Weights of a small mixture-of-experts language model, trained from scratch on English Wikipedia: 96 experts in each of 5 layers, 3795 steps.
Below are experts of layer 3 (counted from 0) of a mixture-of-experts language model. Rows are named router (the router's row for the expert), up (a neuron's input weights, with its number), down (a neuron's output weights, with its number) and show model dimensions 0-127. Each number is 128 + 32 x the weight over its row's rms, rounded and kept within 0 to 255. Numbers have three digits each.
After each expert's rows: a language model's description of what the expert responds to. This comes from a sample of Wikipedia text that the model never trained on.

# expert 60
router:100136158121125197081100125168095161148178072142129184169152139100107146123106120143124125086106133107105177188093077154093116104093143129185152101174135102139141133146053157125142111159083129134122101090098111194074159114150140108129085153100101167116134106154101113148154154170144149120176105127161104136116157132157156142138056134209182163154114102161154166130129133085096153156141
up0:130165121186148120094132071124058159095140096093127124126121126139144187131173117125111131112123145146159184059110124142127075146121152160211141142106083097179067074139139072155154136133114104138154090109098123135116147139173146066127133083093137153125168155100128111111102068095076079169108128112164134100145134118112141125126158084149163162113142128075070100130120132079175095161123
down0:174159131170174167144120139129068113107120115101090140138093148142175162133134075090160207154133185152178134156084132118108117144116145138090088124143146142139139051077138158121145111084159093161122112166144149152191144140157176130117190083117160114158156140159114145141219128154115099183155144078090122192153140131084148142143142093168108052125141102131138137139120133138153148159183
up1:113094148156176138118086106071137072157114130146159137173145146107104092108156146122078092093188122136163147143141176157138125129155127149103104175166104146131108134143127135112139147113097213076110064114106163125140153151143085135071091071160164124117138123143121192188108107143081087127159137148145093121119135149096151170125201121167165140139124109134190112108100224098138094121107
down1:086081100155079115162137175147177173173090175145145115147129117185075101082108137142164066152166174142127123132113116176114164131120119169109112122167117061154119077110153119076144147178079095121128137143078119168165176151078101109164136091126146095136151143136135137159135196140120124122148152082080139068133118072171186113141148118178126159104098079147090090074126118176171210123131
Roman numerals, table pipes. Table cell separators after names or titles, and regnal or model numerals like II, III, IV and Jr, e.g. World War II, Richard II.

# expert 35
router:104116083128100194150123111132175205135134169186172142147065096174095110128153129134125117136181136165134161062115120150176127124085141082120155195084107105119109138146088125122190140122130166132152142090166122097131136157130144136134103151109123098141108124190178124094149134135124133115065141133078204089106149082118089145085140120129159174084168091139143114130185115098166086144114
up0:207105142075080108141086137081150188114163124109171114117156166124072105121134061152171138113124177106115138122117144167144143107118132106183121139143138084108185138117104122140159067113082181174122120129127080118154187114101183105150141127115157193062095126106099096093111153109067128150072165077121101133111101157131177134137134140137129109125145128144114148114172192144181094116096
down0:102115087158139132136121141165107034143127117121136094187096172064106117151182115132082195136113122126130138115137134095147146181094150130136172108097143120086103115177097135143156154142190077117130206124120081135108132122156112068117102102077142133099135185115140150223129078101139121102129125166082154108130165107085100075104159107134120178107114165123138165125106116119168134127124
up1:068129063158104158184139131185148100131122150171078195130122107123132140073135142131122075131157167078172095111099150134122139134119182157131108100198146158097119073189162141135123158132111097132136121112138132077161086096163156136128128130136160102127105129122087111095085103119117126158122091198099088132134161110091109134172109162173122130132112115153143084125092168113215118139182
down1:117157122142087112111105118141149146121152162113126144219156118178088094129152075181090159169127130143135105153137102129140131116154087115143118166098153097125129142132045104100096104189133144109178133088111145180142142135093186106167126147117108130134134095143084084125126164133170168127142100115154216107104139158124155160115179096110117129137191114209164169119156100135073121189184
Word-final y endings. Final pieces ending in y, such as y, ly, ry, ary, ity, completing words like felony, densely, progeny, quietly.

# expert 45
router:111136139124131132102176103154176120103160143140137147120128137144124140095115152159190138207202105108122132085155154105094119131141077116161107129120107115203151138164181123142186105081140150106103143144174134094156176087086150102118140091205078128140118092132175179105136109136144123147150084104106136130145076188113173146073202147153063152150062083127167133157152129117148172121150
up1:096113138137140105041152112170150143099161059107122162130137142084177166092089154144157095085110153097132138120104150118186093078140087167075126105110154115094164161124114171095114094091100137170128120087110086106176127123089110085154156137127121130118199074088132122063149153166117095130166131123094145138131178171176140105122148115072060134081111148155141158185156153106115161128073
down1:140131109219110176138155073130125129149161162122103072150123117144100142137120058141121128145110140130105115142121103048097150221135100088116125129032107144146114124142131105111145175174111150097139138138130113065196122108109163165114178103157115165103057194178106134134150152081196165134127129072149159128129119103129071133091146151087111167167107160133150149086110145132147138119151
up2:115120138139125118115181131099171141064085116118102094167134170137179182152093093071071171106132145128173188140106175097161141042131127149148130147094118150069075150066176134099103149154114138145106149127102102088124068127137184123155116131123083141170122148168086163123151120122122135108151118211118130087101073125119123128118096093162101136137122109159193105138145113101135176123230
down2:145169102153130073126154151165127135112145034060147184122111129154159171125084108143121134091054130151132094165069129173137159163163145228170157110099166129140147058157114129068121148141064149119108112098143158130153116118108157131100160159202103097112130174162163134114099170120105119141086131153117123089125161079157149129168127145178176140039102158162134122062130151130092118162128
Infobox and heading labels. Field names in infobox lists and section headings before a colon or ==, such as Record, Position, Location, Reception.

# expert 20
router:125115150105112096151130118069165129165079185157167078174164166139118089137097113170168150195099095148146141106144163133156143110104163125129070156084126106108113133149105129149159099141121128165100140086148101057107083120115108169110177079119120100120092149176172105100091134112101141116157083163153200131107130088119109202087079088138102069066192100128141124138130116156125100156075
up0:119209104094128056193130134083078169140156117118165103184113190177118109093164141127134116142061120171149193127148068187089141157165160093110106117124082168133193139081128117182126130071109113097085113137140121103158135134108077154126124112136119129113104143188103097119154110079166104156152140170128146122172110161131117127123140090155098070182137146138104125102166126112188134138135
down0:159137144145072113097116079121141119122142126131043130126090123165170148091127141144187099058138073111127116147118160187149156132183152126107165109105141130171155104108162138131123136118105132131119115080104128079176117113133127081075091117054121129183105121119113191152131094158117173107151103156196106119102062137071139143092143136159099133101147144189121069069154137046092142116110
up1:087184094159077163126126145179142127072149134133153119101109153116151121112105152117106081109074170039084149120126079129098146126077078071154138148094141134125099139124094122101122170156152117132099063100109109147096073183159117155127172159123120133157083099154143110160140127122115105157115103159174141104072153088101126204158158142163108103172144151159164121168133121123141154075131
down1:132111190106116072101147164144150110128151053144141131139206105134049118112153121137089145138176138129142145094096138103140128104129123146119154168100100165062144076131141166141127146091153140125180146086091107116164063153145186109109211088116092150103125084112107118076095138161129148123145129139108136120108104109103163113135059103135079086145223103127129172116083146091085067151144
Short word-initial fragments. Short letter pieces at the start of a word or after a quote, bracket or hyphen, such as a, al, o, ne: "a yellow", N/a, al-terations.

# expert 44
router:128165129194105100164092109090169080122088134187115177097088188144117137097167140136119151099175138122113132182127179139120127174159116137083087151143133158160134064088117155125081121110188130081099141133156131122109102152146166174144085088164093128151057123119137109103134100147084134127095188137092200102115079211132155145090151149089136101121123116101109128151128162153068112130143
up0:131129140153088153117118113080113099112074214094125120119108109101112115062191171147154142126124131092167139127132095112134129106133195085115086158101151133141153172083144126170101134104141130095154123135130112068133119084134139098128145183083063132152093065075105136139070064056107064092131079138082124114103190141117118109112110141146167136124065184091145095084174148104067143128162
down0:113101092054132120101127095195149162098109120097116140161207127169093166165070126117141119135154122150133109121155095122085126134097192116088115109125095124059102183158132095148139103136132189129150105161117092203167101127068111115145129108139075119170086096157127117146159166119136139167091068101180135093120150107090095148184115115068168124153138135131129128112151066114162138122125
up1:156184165081109081146135166167164116136185120069083160120153128153131108112066170173073148144124129138121159165184159104115180160148126123095125149181148102150172100132126169060145141135127143107149111054135138162202153077137066149144127133108102092158118125155113175113146171163130136123115155135134096099095140171135148133138127130128131128154081144165143078148130107065107086125155
down1:152096058145125143116153022091092125146127092136160068166084121160162123135216123154137118119131137123062081090167168114163176095118086125134169138111144126169084170128103136160073100078113129118121198139115158132099055167100150135128098109067096113070137082093101138121092142103086126140122109139079122151140132128093143118110128144192102197151125095162136168136106117162124109165137
Predicate participles and adjectives. Participles and adjectives right after is, was or be, such as known (It is known from), found, announced, greater, unique.

# expert 38
router:129155082178140168106197118135153106174138132141125116188112112142122149176078140129134083118127113125160133090131165136161131130071155148089149178133068108094153154105130101112195155082050151118139170100093128137116156073149114122180113176099127132112137135134169113152146115118107155180134176092168129127087127093117081160107209084135148078100179138190147170128107123085110147127081
up0:141170173146128124102078151161181176087087138131140142159134109098163154108165159162156178108146181153144118100210132092107179121128145121107114109154116092112103129132200181141120190095096164064180092070131148114177092092121121135141142090105117134148136069150064093155095121083136167137118175155134140118174091119097147140145072104185113167177122160087083132138115096121062063094050
down0:099050118091162116200180123167139112094149125105164104097145166097153094101121065147136133186039111083182102092114116155150126125181125177109129152070111125142139087133134121153175127108092184128104134109077116121140106123107111103080137189170118059125137109135189190124171101137145103110094130148137100166161065150114167120086165141123104117107096120137145127078148141104076177106184
up1:132151185126103157045071140155136118083123217096124131137169124145158143113163123137073140155096110158160125140125187128122120143092124129159156079130094102191137139113121098071115049155151160139178120153121141110110150107164118112141089123176119129131193142125105111105093115105120185093117171180141135162118109093131140134109147086132162080134070152106133115090127127124155140083147
down1:153123133143079106124135159144122123160091078051092108090163091147103155119082076113169139181200139063078054122150153066152122128093126162090122119069168176103122114161158127124113127201144165107149138152152140107147083172173137128153086149149163119135147134130174116112085147129138148100124086130169106138177143110177133144126125091146114134172140154102076111147096133108077105109096
Final -e name endings. Word-final e-type endings completing names and nouns, such as Greeley, Gabriele, Beatrice, Suzanne, guacamole, scale, usually before a comma or bracket.

# expert 53
router:109078094110126173077134143150161242163140107154128151141095078183178134087113124173132126171079110114126120130146096147181132092121142039116152125143193086126163133083122108113142128168116129128165059151167137102155207131092152182156059169156154151136181119074174059185163163117108146115156142111167101090100136103130148088165075134114161129164094117075158132109134111095138203106117
up1:144086104174125156154118093226113071148114148148103066110127167137149141140142103157098121109118085118119150146155150147130086056156088102156138084109092181134144103204084113155103156117123098182125133149157162160150125126077114115081088119153080098115116116147166096159129134098129098121042120086101174130102120122105132187127178126077123072199147196165089134123131059142156127118132
down1:137123124116117137102088103125113070182090120079168159133114089098153113086148109145171139094118118089124100130112144065129109124094171116140118128073159149081109136141088077147121115077090119163222176148108122167122106129098218095164148164123119166128096137138135115134125103062140139172099161113129081132096130106159101101088100166102102157124109145109215083150184136135116104107114
up2:195142056111129089087128130076167152120125186118136104148200120123088175094201102147127099143121086142090135103166141099187153153156068111094157130158151149102072106210080122114088115126126174062091142075158134071112100125062133085113116116117112165114185190115088147144171132127108120085154137151115116163115152130071116120133144144093111127130201120109118122091125094123203155202111
down2:156091051128152155156135086084144119149160113143131088159175098095144160080126098136165157162168109086198151172107148168080113092146107165105130157076140116123146135137134177143135150060096167167072130098105163196046129150161131117144203169148110116099156177108131164200104138138123181122099044118150104106113125126146190137097098126116171080207155176118130143124096122134103137125142
Place-name head nouns. Capitalized nouns ending proper names of places, institutions and titles, such as Park, Street, Hall, River, House, Hill, Council.

# expert 49
router:145083126142125165095152120083120128167118155101107096093127120113159073088133114105095173092140123179128155075119125115085111178135170049166141086155196132090141082137097136095146104180175096165133081124088118137158177102126140125167162083119214129179139100124096160107133146105070148117156144129084170138161100100130082182114154146164055082157108156158106154142160211098104134147111
up0:120149122106071093128056140113169097074072117134160150165125102142112110105160083101135144117158046132197152122112103171150108127061107116106065121081193139083123181152114113181138135105134122092163158130132117169167108102193161108094220103110164070182114175124121133142142130125139117106087121141134196064040132182129096163197105122127083094206184165104119160148144147161131147181061
down0:099156108146122127136043116112089142160118131125193114150111190107145146139140129141111107175071145153177156107146125144082195127108145190107153106168087158152125179137140113151172144120141093072067132125179083158110188135135127136128114134167153108157129112137055160163176142162152045178115209138163130109126109052020102146156124130111128120145087122134109130114097133165164140082115
up1:137128084108135195140138090125084112119111148165117183056102108143147146106125101145110111107163082105140105163146114132088135156127107105096074135103088051117168080215105113125091164155150125063148143133165158160146134202123169140115123086101122129114140161154108198148120157141149106134147161084133144062116101155158147095125162220169175185122124105201096131118069156156157125154077
down1:121149149130126128154101123221146135159106103086150144116125089121115083091085151158103136123099157077062146085080129141119156097088175133069174148090038096119120113071110068132103110134136155167162096094101138118153108117149096128138074087151133121201139129134089125127188077050048121101103114136089124129117101115071141176181164088124132089211129169134143195105145112153081146166191
Sentence-ending periods. Periods and other sentence-final punctuation ending a sentence, often after a number or place name, as in match-day 5., Sundays., plus decimal points.

# expert 30
router:103149077092134162080109127148069208188184144108139203142149168100077174088132112086098076089095082101120169183114104141065113128140171144113118113138199125160144142149075122135108101218146133154137113157113115123101117106141109113087152103138093171063149111149074147117124160153153150164148111100145136150155128115129126117147101147202171083191085098183163179140109115080109176154144
up1:146111153112137134129107113094203121138108073170147124107074114118038125120141116100110201171094107110141133165052184165130108138132103146163136123085143170091107140161171129136124147150135107118086075099095124157189138080158136099108191110066150195133175113117126059119037150096129137106136148178103104129107148075125152174125074114183174144087055177139098133166115155073128162194109
down1:038085170133094093099093092123152140107135100085128147081071156097148077086141041149109134136119154112130112211102134130161085101143151130148166068112105109180097122119145113151132148154089123135147154161090114144130114120095143172130125139148143099098110106045169118084131117149138153085093141170129048143101131126105178113120162096084047141110136132130125144147142144137133129120137
up2:145120093091079169106144105127047091138193117177098159095122122129159144134141131113096155147107158142133066138077182075085130124123113155128094154104160090116136108101083144086132048096096114145130083155146164081182115060101156144165197129134105115141112078076094122161136121132136116160116108118103108142141107079106119182157191096065168134168126174160100130152153071129085114122107
down2:149120117140106126124133114122176091146147105156175075123188079122081146136117092123023143156154136175103125161090099045058147130134171133126146167151129169150202093132142117170104122098142208122136159164151127130104138152169135147124127041126138165119087126142068163148147115084083132085091131152131076211119136143222166143168147159111127077169127117136121163125151066189155156128034
Table dashes and symbols. Dashes, minus and plus signs, degree marks, colons and semicolons in tables, scores and ranges, e.g. empty-cell dashes, 8–7, 6–8.

# expert 55
router:113114132126118133104105112167088173156101162119178178153152112105105141105101105122097106095128136086092063140128107145095101182150114183139138070157176145180123156163169136081133097166085074119147134139074091169112167085140130115086159100088125188115102098137102143127129124172141137109174102131095109159099140112109124149149074119140145159162158093144149168151096097157141155131137
up0:161081112123165166095127148124105138176166195143073165106093108052122170116151130138155142087142088080114097092123124160163146123107141133105111084118133151193137100070165088132129154114089098093140130118131111208125163139078075142115131119169145145115103169188121113124140134160119136155120145143117110097168112081119156177161146117104142127141131106107124143134139140132066176115059
down0:082135135101128087100090120141131123091095085133132126115142110136147192107128104082145044125129099099100128193092139125127093112098116098094137176132179137101137171093089113132137109173169165167125090124169102130131106157133132155098091086117163094052132109147105130134159113119148151161192111164138107141091056175141186140123100086144142127133110118202083148131108118118101112122135
up1:107170135149087122135124097154094145086093107124131187136162081168125107061139171139156143181127125166141135130181152148105136083134129129162116152099193083178128081128107119100177142106137155067166116124106100104118110182078163104104107109095129097122103158149096092172100136131152134209110119164135126093095112070213066186078154163131173141080125102078166110119150070139130089147113
down1:099125145120129123160120134088131112132133094150122157152135165152142077181133147139084144166123035145128102184130133160075114138077151096092147132110141093153180208123160105122091131180176154115070143047126175092148135158081117141138129138140121089150148158152083080131115158134124103118110116073173129148121177168101147153140109095085130107163114110045197141130073088177142171110119
Closing parentheses and brackets. Closing parentheses, braces and quotes ending an abbreviation, number or title in infoboxes, lists and formulas, such as (IRST), (2–6 OVC), _{5A}.

# expert 42
router:130091125204137127141107112110075158159146117140117208124093186149090150105107169179112134100130112120111137120149104088176127080171117138127201148138134145110161083133081129074128116179153116087084075109091096137117079154141140107108110127118136079164139143145115175094149127154026111142127133137087143108123157106135073143083144157141100150142171159086102134137096166108139089124116
up1:095146088125076174197138154104191095108128174115120165129151120087146166132102169117202102158175134105094112171052091165094094145061131122166134094106094112148123083111120160078150097101171115124117175111163183127132110122147131129125107112065119101151144074076099158153131083113149138146163116104173166157076134163113131187119115074135138115121177116158163058111111151112174170199129
down1:086165125100177158166166089128097082128136114121144137116091132151141156161167118135180157119084150118144177126106132109095137114161116148118110097123073123174092104125068161185126134096118145125081148152114141152138139214121166189085103120193128124136185129168117124118100136170106113155109146147114108165130127150171119141092121126101159120123071146143131121100096131131108098144089
up2:119137120110094153122099131100108105136113101069091119163120093108168123174117117117138130165098165195127159114037066175060108079098111138132145123132127110194175149147088190166119125053115100071154128101148113078103205108135111152092154129096083123092161108143100125142149100120141183078146150152108075170151058104103154090137127104142146134066100148096147173126163093120131112100121
down2:132091126103125022169162106121108180090134100132118144131071111158134129171117141171076136130110107116136077173165110087220166109086059152135118109116116135111185161172140117093125108165162097163123150166118151137158131152170081155062096140173122133152161195072163123153135136123123132158153092119224104083124133129113127176170147136130143145117156149115152097177123118085124098058102
Conjunctions and relative words. Linking words joining clauses or list items: and, that, which, but, or, who, especially of which, after which, such as.

# expert 47
router:119168144186120181036154227171052132143133106131162186168113142147118188150100138106129102095128139088135151174055144135095129135117160164144176099153134126133095129116072149120107168102089126153136119149135102185097183101110142143162135174115111119107116122144103103119140191158149116068121150099185163157180140163124149140160035082178173130132142122156127154118105115103081107139139
up1:149120107099112167133155170145122107144158113129066121136190125119061165119145042059131141111150167119134051149135118144129122137086114093128086182178185150176152097142028119139135144085109128108127153152104121052151159128122141100171123123105155130152161143120123049129182141136125119145146114160081165118162184104170103135122120090133096069066175111110180097171128074113115141109067
down1:120128128106134108037151159126065108110087138157152067132110173162091107189125092120208110170156082196095146173117100181152104131095160141119143148120121164160155123131108102037159123081177134146130127127185150118100139107171160142130119151141105083118101073113113147106143164146094119117127136118115122106107096173115133104141113131083109128164158170161116153111233114145143080138180
up2:131093172109115099144160125115051131133135103101125206126131141096085070114161152149123156178181152127095066145104121205153216104185161131108091116078135146160187131176118149113102191141135141127106117120155150114129194092110136163145131141133099117161120116170112167102164079195109108134153165133128147169116104199146095085109123106170112145131106152162063122077080175137149035151090
down2:038123143117165201103106047208156136102128178051143156152171128114183171136118127121103135107104132097129138185104101079121123112112105078092145120091154155137112116175103123147157099179137096132107099133121159125149114173081090129123100116191166096118120191150182167092101135139109165117171135105053118154158083080142119198118138100148153078107082177136127084128110096136108159125111
Digits in numbers. Single digits inside years, goal minutes and statistics, as in match reports ("Medina 17'"), taxonomic author years ("1946"), and table figures.

# expert 21
router:103199156071142070062120154145108165103172150104086096097163162161091114161150106104101135161178120087147126084152179058099125071163049087121078179101082160078130119121167205111087122120079142081119163163163134108119150119099121156150171150108124170131102110167091170137127116125169142167110141141098097142108129208115073115151107176168145181154153138178099114137138130114082101107138
up0:108144153085179144123182186121159068113178068121110137128121139106079111106172160133135121152051134129091142146163174136071131120136111139121117178166110078171148129135116114117124144123182091143138128060114102075124113159131168136093112147074091162166104131136085126122149098189114083108151172104079089153141127140110129129160152084141029084080076155060109159207146179143124089092134
down0:175101081153111126165051102100095166172153116108160113143118162194131143103187086098065114150086132149150120105136107081164148117074109147104164173135141144153136101090167108092129153136123125152109122125120131126149154069150123112084130125213169126104130117139126093180099055137101177113103195123187143095106172141084143155147100155149148131157092081091113182124081073098145123147130
up1:141142175081122127101092099127201121078073069120134148175078125188115171110143090074140187075167148145144121108104137175150091152164104112065172137134157142146212066115129116136052093101097101107168136139082085127120169136082100172138092099099111145102091047125132132095135142116094087112117148094110125075138118143179150132153209174117145181112177179141180047141152160190105160144150
down1:106116181149157118135107160128193115162082172156100188112145078044077117102083136129091123145094113101079118147205154103214162091117095119112062147159126109179116117095128122072139111151126133105097136148142098112137080179126161141182138168123159148164103149115137076167101103085101112171136115101137145152107091146131135158073126106095147135119140139144109137153146148130136190172126
Hyphens and list dashes. Hyphen tokens, both list-item dashes after line breaks and hyphens inside compounds like Pre-draft, Head-to-head, Pearl-class.

# expert 2
router:126178190160131097083170137147096137164081092159142164151119108115113159106121140143165130095134086108136134169070139147090130130133136145127108107166180155103117153153077143116078132121153125151116113125092167168117164140117108125185106090169113143145141116156087170084123159163158115083102190099190094134134151120160094135163111077149165111080169126148180162126138125104134102021050
up0:146112081080121115054136151124111147127206150072163128117098056078124148161114187058190163117150112146139149123119153147120066116164173141149153167097115113089151149117143105123130149171136148188072086117153065102095130140143160134150103194107135134104120088116125144138115150190183170167141178132114145187143092103120144084164097187061151097144109130147195118039113180144098132122129
down0:126105117171185141081124111122093109173135184161092146111135098156125135181120144186103161147136097119032081087100101131117183165094111153138123079136089079147099108153126148131131151130159119109132088116118123070174130096099063138122146140132158182142102112191159150096128131086110079046104118113175148054161110156086085131115168132173135150139065119137147069184061081156210108102153
up1:109157113131024116115138137068089105151169148057120196128105170119138151101180118120140188116088123118093142121144142106136143167069127133113120140117109117132139137149033120136094161100167157123122139130109133142095095168163102131139116128100104110132153181139121080138178061135098145119148129129129114134165085168120138103107089087161084121077080058077064173077128184158128082133089
down1:183113132120113136200053103136065103160138111194101106148117135113122084134069136134099103157114112142126083120103178121100173052158131114118109160149116125164134119089129144157138158204136103148212149040121122153137123099088127074073164126103153156059091129166118147139123159150146173167064112120141093142085118139157135097143144158064134121118135090092174134113155200126082140145115
Leading digit one. The digit 1 as the first digit of a number, such as years, dates, scores and table figures: 1916, 12 March, −17.

# expert 32
router:220156138178146125055149146171146129165087093132101172157105118141119115067073138113101120116119159163124097154056198104091139147157103060176162079121156091128091148116136099179120161127141128153037127135093198090185154131059175116142162169212143120160094131154100109102111126090124111159131124033135181139161142183130094157148181104161142129105109182150112143123110139098113126074062
up1:143103154135169154137127113146135083139216134151107107098113132156156117110112063156103109094134194115060132091097122133112148134087124116146118135093157151146108119099160152134115116093115179135104185197170144111197167148167120123130056168098119090198072129093085139105165121088095107103153124124164086116105157146086154206104159178049094161121094143174143107158095090105191053137096
down1:121168096187070123117119092156146119084118139212127137102136140165210085077135129177115129111122185154085087149071099127122106082117139090183128151126059115083136164144143147120136131204139124131188123155149146129184094124141206083129104100147118140132131065114182154116130145115148211090087173100107157131111102140158093119142132214089096129093136119168097095101123119112152116109115
up2:122091137093174174140205095157154147114181106120137118149189087103129109132126085179046189166135086022120110102148103137116117081138093099132144149176151148121118179145188104122113137091104161149141139095166144152100130072134140069136103134095086151129140189089109126143107116117106138127140147115126165086143160114086192168110149145178147087128130152152131162122135152115095103159129
down2:116174132097164192093156131048152188131129079105123117076133183141080162103074134124129120067123133126151155162093109126124193157131177139121161103142155098178053152172179131091112124099158138121155114135124146102128123119102101112089137065119109139112106119163146131092141130132125114107107147143154132148160126115135113153136099097069102133079088114120161131105098156134133080138100
Day and year digits. Digits inside dates, chiefly days of the month and the inner digits of years, often after Born: in biographies: January 15, 1917, 1962.

# expert 54
router:159182128162099128076129102124087070073127117169088154173090106141127106138082121107146132121152132179214095148066097140118123150107135105140189086085107152190107125064128124181098150104121123149099102172071105088144135094163139145160128169124142150092143119164108080131141211140097118096099096095168124137156135162129067154138169115167078164135104214087112109102104128141132206056142
up1:120093066124192144127110149106145129126168142107049105089126114092122105130101125120080127114152114095117135179121136079125172097093127154153117146102068133132106182160076132087082128119099147149140102089122076116128123128123074147149113112113128090147135124174156220139070151116137153095167094143170121148152166153113110172077131110069095173103132116168145090097183091092143141115120
down1:126128135130115073084131089155142066183151187166160155166087127130141132115159123128130164168139101170119114113085052165048139044121137140138112106148132098042146114083076164100136139082134106144099075138168155124146074132119172138175166145134118159143133148124136138118123117147150119152161105082159099111104203154184127108074147150155156126108171120147101143155131111100151124046141
up2:126155141082152153130199121180074226098148150105134154132066082090099197124149145099150103138115111128110111091118105116169154131126140204141114095133100129136198136132125165174151139086113149104125135173096154133129103089152147093071171092133149160163095092164138131095148151133180148128164156090047084026120106187143112128083177153139133158146126167115147187155073141167119143076157
down2:165163154192128086145100142121172094172116132183146132169120167135087209096059115109137079211119178156215157137163120148149117110123121153076135123193087176107116108127123102145172135163138068076143100142126121140120162087128056161132135163111114133173214109152129135105121123157041133154162123083082170137096143094121192063174133116127118170117119156115105161142130102147136105090136
Digits in numbers. Single digits inside longer numbers, especially coordinates, years, ISBNs and measurements, e.g. 55°41′57″W, 1877, plus the word century.

# expert 11
router:126103130120116155153123139133175137092154156132159083115082148165168165178113183176102093116211172150132060088146158073185126129170154118139091069171122109149095124121139162137134151115149142162152121159072091122169137145138158083106161200128095101154161115121187097139099120110126102120090160137083134134105140122120123106122177155099108110161087107135085171054114117139159197149118
up0:164146146136107128120131097105191111119144195103114137141098156161135126169098118154155154112123142135115127084145183164132038054157149116151098150132119161137143128166120151127114127135082128098070071097128129164131126124138142068134096158129160202159121103115102141100099149146188162154110139114102158174102160125107108177129125103100120128062124140137157117119130138108170109142135
down0:140050162178127133093101108122090163068090117108137167132156106145152110126154141096077110110137149168056129127129112089161117187159131144107221106121152091099162117143147122036140081117116141154138132163146163092173126138104104130119114126087109108151054148131165116149150136125110089153113130101126135128128074140115143108107156152118131169152169124170117114150202053093171080123131
up1:141141141103125158135106178186083130112116064088160128112162225155123162125125089153032129042081174110189116043133123139112071124054174113161123096145095096113085144157095109102119192114182150146069147132115150194108100123126105065120196114164210104120078120155129133113123085168065161114130167104143123128199117093182106146157166160135106138146087146083173180131206128150091118142174
down1:088144095184136084167108116092092111119142147167137103112133124103159108125121087137180170126086091122103132165168132128090131103153084120147140165123179122152115116101141097136130093162149129141161123080148132172099052124125230139118122137088114101131158157112136142154196150153128171117156164109126123086117117056136135082120083182172114099093115113089184168176136150173128121127070
Plural noun endings. Plural suffixes and plural nouns in running prose, such as restaurant-s, witness-es, Cred-its, hold-ers, people, women, children.

# expert 59
router:085105163079109149080185169133074175156157168072127133112150163095099150130163107102086110146096074106116099093106123071092125072127063115151055200101093173080137128114199164124109117219116101128129146147115144138127114149126101145164144158116113160086160111152073161106137159155165141173082114136108139129144105160128090106136059179173138147171166148137181133161161141112079102127145
up1:150162138119195106138145065135094103127158015084081205079155070098108128092035088129145143111190184089123108127150184127184114135125155177160086084147182126141089145092138110128169132139110087144100081115142051089120116068123141109165141190130139113161166122111113150180150106101136128109138080120082155179113159113138095128157144152095156115175143125172152180126183137152124096156087
down1:122140124103110129132112047096091184066166144154101140092107124167159143124159073140120163176168136140111099159137103118106106085129140126174116158156120111125072105086111090137100149109110168136103124091150163157119135142118128124160091134105116092064116094132139101142190122113131139111111128057116143098150129136160113142100110135135129112068135170195142062079120178143102126135116
up2:133110100167155162115188221153101118126115140119112104188115154087126100067200121070080096112080136193143153124166102193177142132161124127124098083116110166160105109055150110134126093160127185117116130174089131130119150127091118160079092179164129140073127130167127116145114117195110163111170145154141157141105159106097191087138160153101147113106124178140168136141117140134131135114062
down2:135147171140145148139138186142128030207103218097047119108090117153081125160136119061170177081164129070109116135099136072181100131097122182165146132168147117120131160123197107063133150113107101142197075111154100107130110071094104090131135145102140146165138101138132104096149119156078097078114121109085136120113142089164137084121125127114101135133140115109192080168143141111141122098151
Range dashes and slashes. Hyphens, en dashes and slashes joining numbers or terms, as in year ranges 1739–1808, 4-18 mm, 3-octaprenyl, plus ampersands and backslashes.

# expert 7
router:135172174116163160078144108107094148092137112092112102093100102106186046126160111148133131151148137121132091079138156133135127133176111056080145119056153183201125160154085135167083127090118141072122157126071141155122095073107105100097169097119109094161075150153141161085134102109164119166123120153130127144116136181144099098108129134154125143135107103166101169148189144111156123052127
up0:105167110104074167147137141173158118166245105175119189143137162134131172116128130119097083161096103106112121139176138102168170040129148130168149133080144165080118096144126149113087134133112142129129182105156101000185114088159115112114105133102126157105144094114120105152106067072184130099135074101163084101119171129180125114146121107150156074181095104104107134154188098148129115058127
down0:097134141123102116100082126118133068192139097157109106152136081126099152149087104128142155169172131143111084088097110096038131214137122146110109107093152132185127140132075089078115079122171096094119136128087201160118178117163127137137102187183102127131130165111138138128181105139161121171158094153127160122147194126177192144151192200173140116104164089144163171178119159115169111092179
up1:126091143121164095111151157125099133213150119106110144089143108145190081133072178150112109108066099112143123157073107126097163146178133093130102140135136160141173154136096156144134116199142106051077173168108094097159149170147082134110201078110151102152083163133092137146136132077091131156151059169117143106139116181209156123122169141056146138220133153153185188144120148116096117089154
down1:117089119167122137119077076152166103085105162163204077100100110110147109105117108162133116163149096172104136140170214090163183072161106128147156084090093108106142076104136178088164106114133147101131079171139215178213164116172124114126143111178111094128113139120173162166142102110090127125103111135163107121173113140102134150070133117161126131089142129122144119119143135171176121123096
Field-label colons and list marks. Colons after infobox and taxobox field labels, plus dashes, equals signs and bars that start list items or headings, such as Suborder:, Residence:.

# expert 15
router:124143118093142163166146145105154096154130116074180106197137079185091084112079127155147112205167068118135127122124127112161162092122141180123184177148108132092118110137128098161116204111109146119139159124151158117116132028137097171119157072099139077094129168098125109121122131112078130109180089070187089126096089139148157153112119091105090151074096147166190148157178122142103111128059
up35:081106143121139137122133153113133195094104214093110128103127144127107119115145102141091125109139119123107123088127155127200131158146088184097090116144123114172103124097160149182072127130125118153145094118151135108090098119149140087110131117128124190137079164114156196145108162129135164074125172062090121120136171126155104147110141112164158153097121148115116162105124146077160103098185
down35:064102097200122134139141109072185170134095160123136138164142093046132125134091141115171199143073132058140136116130125145161107055160127139162140069082108185106119175149165080168164126108140180170087140165122077136134182134140097132106141133157144102105128137134129111103124139161115101152108139095158136202140130099089175110163121132152119104105107112154169124133105044173169082082141
up36:174153109177096102158035161137157151137120142134148161067087170126113123101103090169098112166074158121131156202094131123152131062086119140171123083141119148139137115088134113170144184085139091136129119166136173160135145135185107175175148101131094144158132149085123112138062124087159134127158109100159130093074166179145055134132111152138113095132119113139161195143076100207216098153159
down36:075155068159092077091116141137135134113140062141139179194093088181174093121166127087111073113134093131132167113170114124168064153112181119098155195146131123169154144123107064138146109167125153173103106137127189131115190112095208177152073149134105131107154103188162114162134100131107123122194134108157144112112160163122128142143108103087101142163074141146045121097125157085154173135165
Foreign name syllables. Mid-word syllables and accented vowels inside foreign names and transliterations, such as ji, ki, á, í (Djibril, Gjakova, Kuma).